Experts of a small language model.
Training: a variant of Muon for the experts, 5809 steps.
Below are experts of layer 6 (counted from 0) of a mixture-of-experts language model. Rows are named router (the router's row for the expert), gate (a neuron's input weights, with its number), up (a neuron's input weights, with its number) and show model dimensions 0-127. Each number is 500 + 25 x the weight over its row's rms, rounded and kept within 0 to 999. Numbers have three digits each.
Before each expert's rows: a language model's description of what the expert responds to. This comes from a sample of Wikipedia text that the model never trained on.

# expert 24
Description: Capitalized word starts. Capital letters starting a word, often in infobox fields or table headers, such as S in Surface, C in Creates, D in league tables.
router:486498475477523514475492479472488531502505476502499538538507500537475537502535437472511501485492507540485513489494505484492471529468499467489483477457499489522484529509524472509490518500512491482459466505483471486462530534517488469499521485539548473471504477503506543544465469507504441479526438479509492503498550470532501502454498486494486519564520465496489508508461470506528508489526
gate0:508510537520468518556496455515487505509516509496507540505530436473510504510434519514479522492471523555496530491543493495518493500495473541496503471494514471501550527524499481510486484534509518518514484463494475467489536472496539511513475504501480518531506437515512499496474475520527495505470471470499510506564540510495519527483482508474524449509452538528510526502466510505483485519507
up0:558477473518517449507535504487498488487510498491468448507502517502497506489502525538463495491521473470521512470506508482487538503464488476510512492471432540497490515477527484508535523483521491465511504490529532557489517524489472502476516471542520536514458508522503544479475509582531470514518491487510438511505482466476481490485530528498503511507501505509510492539485546483521494526484
gate1:506496519491532513508529493499511490479517493531537495465478461458508508498479453490475503483499463516476475497502496505508533539501494507460491523499453556519511517470529476477487512496465466482524463515483460496485504519496523471502496459455521497487512476512506515497492507554540488461493477455486500512537527554524477540497526498531541534520478506511569570493490507489500466498494
up1:514477501495478501491526495458460491517508447439514498516519491494538505489481504534540492517545448485524487503503518492512549514467509496465476457514475511437473483486539504495481493537496508488518549494532450500524485520486475479488470494507493522532536527502487544546474525536472503492539473534468502518514515526551499500462487513515502551488509508512523464485500502466516488494496
gate2:534493527497542502509535476533488528522538479542529475500467507470497493513541481516479497454472478522486482476495470475489501480524515523540482486440496473492493498519531540497481506487506500507524467507522519495486471474491486500491506506532492485518475498467516484461476499548554514534460486464503499518496540527488481526476461516521459531479567478451475497473543466507473491511522
up2:498515487483459498470512530493497455502502537494496542486534485530555495528500472511512490484522482469522482513494488518480476496498519524506514511542494479528514513440464465479505479505468486509481489506493504534464495473506515485511516473526446489443515469508519532518540499465478456471532474520501522481514485487507440495523499486512518450484471489576510462524492518459521534507483

# expert 10
Description: Numbers in tables. Standalone numerals in Wikipedia tables and lists, such as vote counts, scores, dates and attendances, often between pipe separators.
router:481465503497487484553521473483489483516538497515518491507447533519546524487472487510499479452472474504473497472503524518489459477486450533486498517528515466468484499483455517490521532525497461494505493483482467538509457477521475474505498476505478485510495489468466523470541536497488512519485508523465484509527477536507495471441538465531468472541516457508482510512519559497478504505507
gate6:530540478505495470488466466503530513512488477509513472541490513511520511498505470508506516517518499506465477502502506539542456539457517490496479501527527484528541488503484515454480495507523453499522532488493477520485511471449453522476534519517477550555509492536446476533544493547491512512535531507510519483466515513469478495500509528476513501498512500517485532472501529538557471502506
up6:503524509533491501507517462543499487523498510477489506513487475526490513485540501526534490477523472481497486463482446538559538483487480512495472533494546490487453555540518519472469503483516469495486496512452480507470501503506499524523493491519489510556476486535481497485466494521457512512494524477461545442506497520493527509465507516487482496489501473512522523521481532496574470534502
gate7:542497527480494489537519462509522487480517491498508506484497478531448486475513467528508508504543472490505531489502504483459466505456537487522474508475514518444475493505505530480523493523474495503500576500485518493529507475506478532520500483474510528526498477509515498499489437484490491510451531524474469470476530436523498522479469519492535473540487500469500436505505514478546485512507
up7:487512510490496507459490535499511539478534495507495471523513501471492519550521532493525507531543492487505493514470485532489495522464505572474537504490509528470499494520480468531501488518502497545511468462490486517461509540491532479488530520461487492495471587527470494503529460485535514491482469508516486534495504548458504503509521480497503497452529507481525476517492470550495530505526
gate8:445499484514500505467530440461476463517533473477482516516502490525507518491506482489462499454514494527495533523514497506458519557533520523533536505559493506483542512466513457490513512494458517480536504517495488494498503493447491544466499485534504492452466519512521475465515515486477480486520508475479514495518518496475489479515485541536499464547502500480479522455486534509514497468479
up8:540463484493487524515491500491503478509456518516520502492462482495503478509470542535519501486488545536448483469480493508517493466518541547539539483507469524484530488548504494528513521497486523493521467480533479457488467457497450455509509524467498528489531527496447564535496506511516503495496519478491536499494510511523523501526524479506532517474465487491507533510492449478522476523494

# expert 50
Description: Capital T, F, H starts. Capitalized first pieces of words, mostly T, F, H, K, W, Th, Ch and Ho, as in T-uesday, T-op, T-V, Ho-lidays.
router:509448483505531526518495472497475520519517511538512475498495506538453490534567502493475513487483526553514509520474504511490493493492476536509517518483525497461521502502521467518502534460483526447436479522535492463485533505529502537486483487530509521475522473501465519530476452466487490508519444514457513521510501518507463483484488501478478483468518504517486484513501521496518549469543
gate0:477520493510523536502477498477545497487506430533527486477489510478520488502482536454465497493511500509476489517495522519486495423493478522529482508474507453475520497476512506490531548490470457499515472561554523509498503479488468501521506515499512479511502523487520506501515487530498500494431495500483546504495551505433496456514507499543505530535510535497494515498506484511503484523460
up0:527467483498516496504524508501522513462532492546495468537492503471504516510511473546507463493508499493482498507505494490486479489484468567496496471485469518513501529520447489544505470527478491500477529475480513493506477470445532511455493443503482490492482485511500475503469527473499478469494512503440506535466467478494530544490517456453543516524498488547505527501434487502487516512506
gate1:449542503510474492487493484495526489463506515509533489491521496441469509518487526521478480525508542477505510509517472462496494483442476485513487501480513512450479501465457478507472517530472512491517483502468546479437535522520493525452539492483507503478490484514485493521496499520497478492477528482452496491497510490478523488495507549491444538514502557516491547529503519478521486446526
up1:545494524510499533462497566517476507508521483463483473517474538541538519514528545433514499510529474502482517503469520447531480490522523516504504493512552528581495495497493521491488515505552508481511524478518474521481492514459437452498469540500508488506486485485490524500517498496535529515526497516526550521505463512516522498521518495493485487494495482528482522488477494487493510513490
gate2:446455436475502477518479500497503508492496509537489472519487534449486509469526519520450538479525518494497465481521475527476468492484501494491548521530472496503492495539506544522504477511490503457506536451508495487463528503551472498506496487514452529534488496433524530487500515526509516535499504516501540513551475511498508507501478454490493494488490502494508527490440513488491531493497
up2:479461474467537507510449496468513467477513504550509497516490530453474490508478532521433523494519478506493490463472486499487512501492504512473533499526507480496524500475499504504502532452490507479526547486517478452458538473525483441488477494485535519516495517486553501486478544500515468522515512509507506487557501474450513560538526505511482447490508500468484490483512494498502490504504

# expert 26
Description: Capital initial letters. Single capital letters opening a name or acronym after the, of or a quote, such as A-I, P-PG, E-URion, A-materasu.
router:511496471532539484534501505437526518452495526530528487504500461524494501500520485434467504538498535516518548484472499507485480530504491502562483518461521486502490508483516514528500511470495480459505505508522523472454531506500501498465476504561525524451489482509481473535533495487512528478450497493526506516539501494475475475500494526492494502519526467526541499508463495481494541468531
gate1:471479470492529507503498527483473532473488509480462495495544516468493489542523496549487512515487492492554503524477526441521482514485486492438460469534485525537503482492517508533503498490498504523489487490497471477511521492484483468501493536534508485485508515498497454485523497532453516495464494474519454481519492454528526508544490456506534518534493514515555474484509422508497502498524
up1:504515497497481462514509513487499487549471503478541454516467525494507518514475490527445493513469466503498487491489525549533488528529486507512519545486472485519501494505546472509541503517455473525482540499485529510541481511493519499523506479455490523507500485517495511497465523503503511506538463497501467479498533468570495506453509508556485486496519486529433471508496563512483489508523
gate2:456452495494463483536486501473547478500498525554479509486513524515490487491497508466522454487442509507451537495471488507485517484506492513517488535479471509465474516481525460504463488517480494489507521511475484470455478562480574493488480484532542507494494481508475507487525536473477490505494532480517458466512539493516506534490474540494507485531474496517499548471493488524487516511490
up2:518533515525520516511517521516456535576518496491498488503498487530552489496467490493469546486532479477530443531544495443534487523499468483454513473542473516507528497529489504490475508485491498498482466477512502556498480502484435528525508508472462481498466487503515481517515455519514508499508475508490524519485450496489491518503515460490503498469527525486472459503527520493531486500484
gate3:479483519497479509509482533503520504531501509524523487502498490506486503557561481495492474515535477510506507490443480500504490486485508505528474482512455513544470534512499535505492508461480469510499527530485495503455504497450455520528526492560517494499515481497491488518559474492499498536467488493535481528532498449486493515503504462485443508571536485478481500440465511504483503502483
up3:488539543516515502513493479481476478481524459494521510512504483472523486464469523479501507527509477469501528518566485494410524498521518512524548518477527505533487474498497528538519513480485525457494495486551476491513509466510546518511514488505487475508545520512509528508466506481497446541496483530481529539510489536515485502510487502500520506448465537480500484504495503468539473471484

# expert 58
Description: Capital initials. Single capital letters opening names, initials and abbreviations, such as D.A., D.Phil., Lt. Dan, and v. in case names.
router:499516470507503555516506477462479522500472498528537523469528488525514503500544487475486522542481498563499456482463465496527453520508475486461511481518487484473482529527492534507489531493474474461476461502496504483474539489541467484523506555481547498480482490460473476486490475518523475480489453512508467542515515528472517485480517485458463497469499507509512494489509542521500515484522
gate0:486455536470491511465497510477448504515500516461553510501535506517466533536523495518490478474506508477520470488439490501541498481542498490471518503482543519504486523505450502439525475530482495490467498496500490494536513531521496485496511488474538533481496500491533484529539507517507462497475487464458521502478499462518481490527493512520506499494457496485468462505516531440499482521442
up0:505452504458505507523518468483571470496469524531511480472499500504472483460526494532500515483477536542527489519469499504539486503480539538502472479470497492523506474517519519516519502465515506534476452523477497484451490513509508517479502506484520496475505502478506481483489557475530437494484462519489477475507507514528522446540497498474525529508533544542503514503459522505509470525474
gate1:464521511499522492505480547529483508505516538497510474494474491490484467494490505509490526497485468557506496571483512502511481529499486487484508485480527516482489523510478520472518468508521524511428523490542515480549519509506486522508553510543529468485504565545485522547543470480507472522536496534485504508526483524541523510503485495471496531492482507481473498454498542540512493493473
up1:540498521461494494534519499493464529493509490530555488529595480487536540515508476525513533495495505520499463473503486485509481435505520533456504522534484502512499496490493507479501479509476473459494499515457478475479495509482522514518522463496456519503499514502498461469520531524512452512457467485521479507513471499492442501516538481510548459494494520509485497507524471480515498469510
gate2:494543475497541499552483553451477499493462491545541517512470473468518478498508472482554490472511512488489462494486529535550525501490511498501539522507466508512516520500472536493486514441522541477498485461525488508510475537488488501525480500522498494511497465484513459526495506525489517508495526478469511496535468491447498502500543497469538545489506465510497506489489486483445488466483
up2:503536499524518529558524497487506523521485533511484490517473492481483568515523506515515507480521515505534499515469513463505507488526503471498533514479552464496471518500488479452474473501491510494475484500478474462516473534467468498528496438484481501480494515443518476496475516475457495490527497472473494532533492468477511483499521462517526475497513489566516515536513544517462469470475

# expert 32
Description: Numbers in citations, tables. Digits, separators and score pieces in references, stats tables and times, such as page ranges 16–47, Vol. 13 No. 3, 1:51.231.
router:482473497501489490519518487479489490510454498495527540533481526526519510492483479508462542508480484512474429484540501495521522471530470496514486509522485482469473514484489524522523492495490492463534480498488483513478505474531448483541472545453506503489505478479464521491501535495488484514490451449474534546567473476497515464506524503502466501460544477530485519517506533515457505513518
gate6:484523498510463522470507483507529476530495503480498529519517468478530493468452508540472486504540508487500478502485463542475531527510448482455523459500475514462511490520493502504515470514450515486514506509511494469459466532524477514502499490551509441490514473485537490461522498516480515472536489492489497489529481496510474491520511575533487461561494535482479482512513494495523497459502
up6:520455490512513477533528451505468489456517475522528496516523462530474490501466489495516485502505490521483492507460493475518528524460473517505515514490477509502508471508543517493515532506479536535479500499524474516486500530520441459471488513497518494503490490460500508493482496541446493489480466494511482476489481480550464496522509459570473538506499538529426522500473505502522512457490
gate7:474519500471487514462521517445475493497495490496539485477533461490510518506466533523517464493511519492498528502525530502503458477472519528514486492460507500489507515510490468502498530480555536450492481460496463494483478550517473555478515489511517502491513496484470479489534515478462441523501473506478493505443521501492462478487449471514517515495491434528504528519506503450490515473490
up7:493514506486546455516517530529502506521486499519479511504498517500482458534482440517464523485524506540485478494503488506426496494521469470457482524545483566503478506502486517503454460490517514493499507475524508523486512503488511501533531526529518509519474480568514489521511502509514509467480478503497517516516438493525511503487537498555490481501492508480486507481520563505550465519489
gate8:551493530499528545504517483518534540537527501534499522508545491525489495461516446496490483470487504549489545487516506474517523527505507497495537496465522507497528456511513508531466485488494486499520511523505517513488487537493466479478473484447519512454480499466477536494481505517472546486486472506486497483518507447522473494476536517516466524467530492475532475498502515549474516533551
up8:533534510498487486458445481484448469485473457473455504506454511509505525535522490490531490501546520464499493498472485525508491456474452526540480528499490540467473560489510473493505530506481496492491525469543492489495490444493511530488527485498509469501499498559504496492520487487535451549501532518485454523500467527512528508506499520486510526513501474492485495512512516503465483503471

# expert 27
Description: Foreign name initials. First letter or syllable of non-English personal and place names, often in tables, e.g. Ka, Ni, Z, as in Nigar, București, Qingjian.
router:508478526546539508575532486501481503503496514510512481500511482513497496497531495472465499514548476524537477479493515509491485537466486481502473534474547505459505519505522478540502507503522500463484494504490546466456529532493478475493472501513478495483531510529528489493540484535464511471470506509475472506520496527465470535438503541445457488517476484469500470496498526510495523460509
gate4:546490507550484463504495494492485476476500523522443508527476508549475524516497507483533561513453502518512472445479511467539527525479547518517483556491517473458480467503516514505484527477497521488463479480510508467445528504513508468488549523497501505484519536453444505526494511466520485514512508514497501484473531512515510486488495485495516470530482503519505503497524535538494465513500
up4:471506513484470472497454504469487522510516463529439494503481492480529480508476513496552456519471476506518478513518486484502483490512515483472509565542507466509535493514483480531450485510483497492457467509490513483521493488497523488502524524490461456505496494512502462506440486471557474520477497503519536501479449527505509486453497519482493521495518454518530516528549513546493485526489
gate5:465525514489471513532455521509551443518498566467488521487476539534468487521482494541488483499498495503546459514514508472524460512477515488470507548509538497521488509518489474495518521487517530506513470458493529500512511447463531460512507533494488464499491473508508480480451490495505485522535511465485504513481517558510506493478503550516500502479485527480491515524560494493492528521510
up5:513492484469533511545541495504475462534473497457490481448524536511444491542449480526445503516554497512480512525508484512495493524525511504517524446488531511506521499476506547467532529488494536470532540509475543497511490502515465502524472476495506509495487498540457477491517488525504507464472473508523523502537501493464481478510488543536482512509484511500513505491475504493507555523489
gate6:553490504481478454505519499487483537523532525468510431480485466562467524430517523457512505490475494489503508479527539497479494508528509503514516477433505529495512523479485529502504522541488502452512539446543517533503476495502506489501516537506508530519496524515524478514507509499556507494480481464495486489493518489466485525498499519524520493531481508478493486492496524516537475539474
up6:496497460496511479521491464479461478485472481488511517504526518497506498526530488545510515421558517514496490520505532515510493506522474495522487529506527517503505496488469482534481474499499521499491546434482537494472472510521444485521500511498499537452519475527510540519524490546479516491492488481463521494490546516526505517419555501501486494455502503485492501496529528472511523497496